config.toml
num_hidden_layers = 9
n_experts = 128
balance_loss = 0.00319
balance_bias = false
init_std_router = 0.0184
vocab_size = 4096
norm = "rmsnorm"
norm_eps = 1e-05
tie_word_embeddings = "early"
beta2 = 0.95
max_grad_norm = 0.5
batch_tokens = [32768, 65536, 98304]
train_tokens = 484200000
max_steps = 7547
dataset = "wikipedia_en"
Below are experts of layer 2 (counted from 0) of a mixture-of-experts language model. Rows are named router (the router's row for the expert) and show model dimensions 0-191. Each number is 128 + 24 x the weight over its row's rms, rounded and kept within 0 to 255. Numbers have three digits each.
After each expert's rows: a language model's description of what the expert responds to. This comes from a sample of Wikipedia text that the model never trained on.

# expert 58
router:145137119136130100137117115096127144115143133116146140133117169167131137133145087140141126118143143079158119093148185139105151151109129133123147148115145162106099157157152168125172107122111155162100120123095140139166150166117151155164145101073145117138089124152118139102096121057111153156125132128118171157173153141132124142144082157144149142145116127099140098088157127125144114110121121093129131142146110102112105121126146112084167104161120137133115131144092103108151129128102134124167128166141118135110115096156130063124152114136122197158121127106090135138117134179107174160
What it handles: Pieces after d/tt/nd. Word pieces after tt, d or nd in foreign surnames and place names, as in Chitt-end-en, Katt-end-ijk, Ch-and-ni, Carbond-ale.

# expert 6
router:145102085120088093120121089146156146156162094156124169141143132123126099128146136109185083148123107102083137173138158145113174166135117097091131178074133146092128118134114144112112103168101109128160154137077130137113106129113104107136130144169150134147076123156084138129150146163141124129121158113113100119115106127080152165135117127133079131143184158122095119125112125138126119132104138132148100130088087110102125128135155130084130107098114158131164137144079129123180134119147102134133142133157133137152120167129125143114110105111121156120089111170141134117111125167153113125
What it handles: Show/work nouns, breaks. Nouns for creative works such as show, series, book, radio, work, plus sentence-final periods before paragraph breaks and table cells in music or film articles.

# expert 55
router:150129093136136123163157140073120121132155129133152151074138130095136149143111131093139103124103120128162117081123142085132168141119140138129148127142153109145131149112136110107180102109112137173177070148126132153120086129113132095153137118160108144161148080138087090156130137081152158147137154123138135106121117120124118103135138126116094114126127168169136074159143112155103159117113084103120148093134121118134140094158142131144101118118125129164104104085102131153098160135110128175110177171152121135127144141140102142152155121107144133131133089130176124125134127090138158064
What it handles: Word piece after stem. Middle or end pieces following a short opening stem, such as cr-ater, cr-ash, Osc-ar, photograp-her, Or-th-odox, bre-ach.

# expert 52
router:130161095132086081099119139122119093128128127087096109146127161120128148120154095135132156125092079135121127109102180086118097169079112128149133132115152146097095148135100138118115162121122166114108181102118127120108149145097183127100151113096152124146145130124138145117097137105105152130157095107162099123155114124120115143133117126075183142136100122134108109087149132147164176136132102103114138135120133122101130130132129062153093162144128150137151142155128119109120150098130182148143117153156114122147154133169119115105183108116121121093158073104138103115144103141092132148
What it handles: Pieces after b/or, adjectives. Pieces after hur/hor/b such as hur-ric-ane, hor-r-or, b-oy, plus common modifiers like local, main, largest, million, ft.

# expert 44
router:087152124134121130106116114170125158112157124112138128152137156131124116143160088158155135121133111074144165102126182109139155145139116115163138113084131154130045120169143138164110112170077127152141106160119137125121099096097136162131125111136112082151124098137146120095116129113108174155167138105114104150133114124102116066126085146155176139176139114139149099125145147122143154115137091145121127136163154111143118104140169136093133153091099141131122104147119108111133109096107111123149139139155129095122134130142114064147161137124087155134148077123084134132128127140150134105
What it handles: Word-final pieces. Final pieces completing a word, often in names, places and sports text, such as Indian-ap-olis, Zylber-berg, bann-ed.

# expert 46
router:097171107130126089129144099126082136143165133137163127108112130097106107128142149126152117134140127080132135128182099161136151101168101142139145115128143118157115171126171118111160156159135149128135096164137130132111120114134138162150063133138122092069097107132175116112102112091095151151128129106118119176153117126114108155107083108105140120138143131145157122102149159076177135115119143112149152166162128121142148122146089136130127117135131113145109092112146083144126123143121126139154107128169134121085130147131108120126148105095116154157159127106084169159136125074161100077
What it handles: Pieces after s/w/sh. Word pieces following s, w, st or sh, as in w-ant, wealth-y, sain-th-ood, weat-her, to-day, mess-eng-ers.

# expert 47
router:114118117114153146129161098099141107143107125172155095139119134122153149172141172163117124139129099099127093153126131117102161141113109163167155165118109156128119159150167109136091133117123157109158124118102135146129131096065151093142153143163125122097099140079113113139171121126140129152118108128170108123119112140136160064135125147110118135121127145147071172161147095145134141103125136129076118120137119124097123132096102082126121139157134158111083105152132124156122151150104103154098126118166165121125140136112133170137167108107068143067077144109138129133103135103108137137
What it handles: Pieces after O and o. Word pieces right after a capital or lowercase O, such as O-ud-in, o-ur, o-p-inion, plus stray table separators.

# expert 43
router:128146120134082108132108128122137154129133112109129154130116111168139120170136083117187091132096127126114084124151159089104111173096109141134139152101146137157133145071102119149161125135081133130127159102135125142111121189123134092106169105136122136168102144104097136093188099118112155132122130068156152113116142131113094171149161130106129159126141124086156121102147125167156176155096116146129150137131074125107128138112132127162134151112133147109155151149110151127127120091141166134142155153145152147128163163153160089143122150127111133123133101088124097091140144154095122118
What it handles: Digits and place endings. Single digits inside dates and scores, and endings of foreign place and person names, such as Perug-ia, Koforid-ua, Rahmatab-ad, War-w-ickshire.

# expert 41
router:163096118138131108112138121104170104123079115141124145145116148165154145117110096158139080128123107114140118092119140130160111096105065121155148141110122121125149113145083153135145119176116128153132134107106164128119138160090132133148130122113173122159096114136064155106113101163157139148170104114100158096128155142135140146138100113142089142087090115153086102095118126132171151110135094088146134117115137103114072106150163131150155112118108125133130151130103102127124131205112144152160166173119155143103120134169124130149118115138113168110122130106136097129088113138115152157
What it handles: Slavic and place-name endings. Endings of Eastern European surnames and place names, such as Butkevi-č-ius, Slov-en-ia, Ork-ney, Arasvikfjord-en, and score digits.

# expert 33
router:116096120107128136131108097122155138159114164119103117148159123129136137107104132161120097100119133181128123130133112175130120152125141131076154120119137112095153152124106087157119174130176130143126143139163136125151148155151132124136159139081135123102105121138174120150161115135158116129131161102160129116113123128133135166087123138108125146095146104164116127173113122088086086122156111130138085133146157125155143138085090147130148094123127066162154107128109123171076147142160131108114113135089139170089103137097143167173108116130183116137111155117114134113133187096100099123
What it handles: Early word stems. Second or early consonant-led fragments of words, like V-angu-ard, im-pl-ication, deb-ate, and stems adv, serv, def, ref.

# expert 28
router:116143130136106145123144140148085139137147128118138151096090139144146133163176080098160159138166133090153155111114162114121150154151102112166160131101149151099109155127136140143164092154128122126140110150113121145131142125157165130141176154136133101170115132126114138107108139083076157158123143134107155163150145187174092097147130135148128124158182141159165130132133132135121106142159122116121106141116104124083131140150148148139133143135167134111168070140166109149100091108094129152118157176141133102108147146134115094158116127102088170138126124086111116094116123117118175143
What it handles: Pieces after h/ph. Word pieces following h, ph or ch, as in Philadelph-ia, syph-il-is, Hochh-uth, ash-ore, Ph-ill-ips, and endings like burg and ospital.

# expert 31
router:125178142124117107105107099121116116073113153095145120186090148132132145124079133177139096145126103148144113134159158100124114141102109133128147108137138142185116106100114122173133148159058126132144116167133151115113148160103119109163107105103142113151124087110136139074146142114118154152143171145119117078139175152132089182137134139116133138111160094125113110121143136136154138117115078081133109111134152078111138113148131103154143170105101134160099117149115100149121167108143151094135126147139168111136107109131149108140111162126095141123108105094101161147139152113136114116
What it handles: Word-final suffix pieces. Suffix pieces that end a word in names, occupations and nationalities, such as Act-or, danc-ers, Uigh-ur, indig-est-ion, plus year stems like 190 and 194.

# expert 20
router:099156133130135142156164131156154132108145127140089104161140155104116130083168126140101152173154111134121178165182117155108078118144143098087134099146086078093121155135154132131105145111117116130108120120125117147160146115177135107099105092114124158175132095145148121124165160167141114138105155132100148100087099109100122122103138102135115178133134110136141114135125106123109096114106156165162131135124159111154174146093079104143127120147106104135124125112157123146110119140174109146079133091156125158113127125103106173135117113154113145122153135112094130132133163133122073123
What it handles: Phrase-initial word pieces. First piece of a word opening a quote, parenthesis, heading or line, often after a quote mark, such as "t-op, "L-ectures, P-akistani.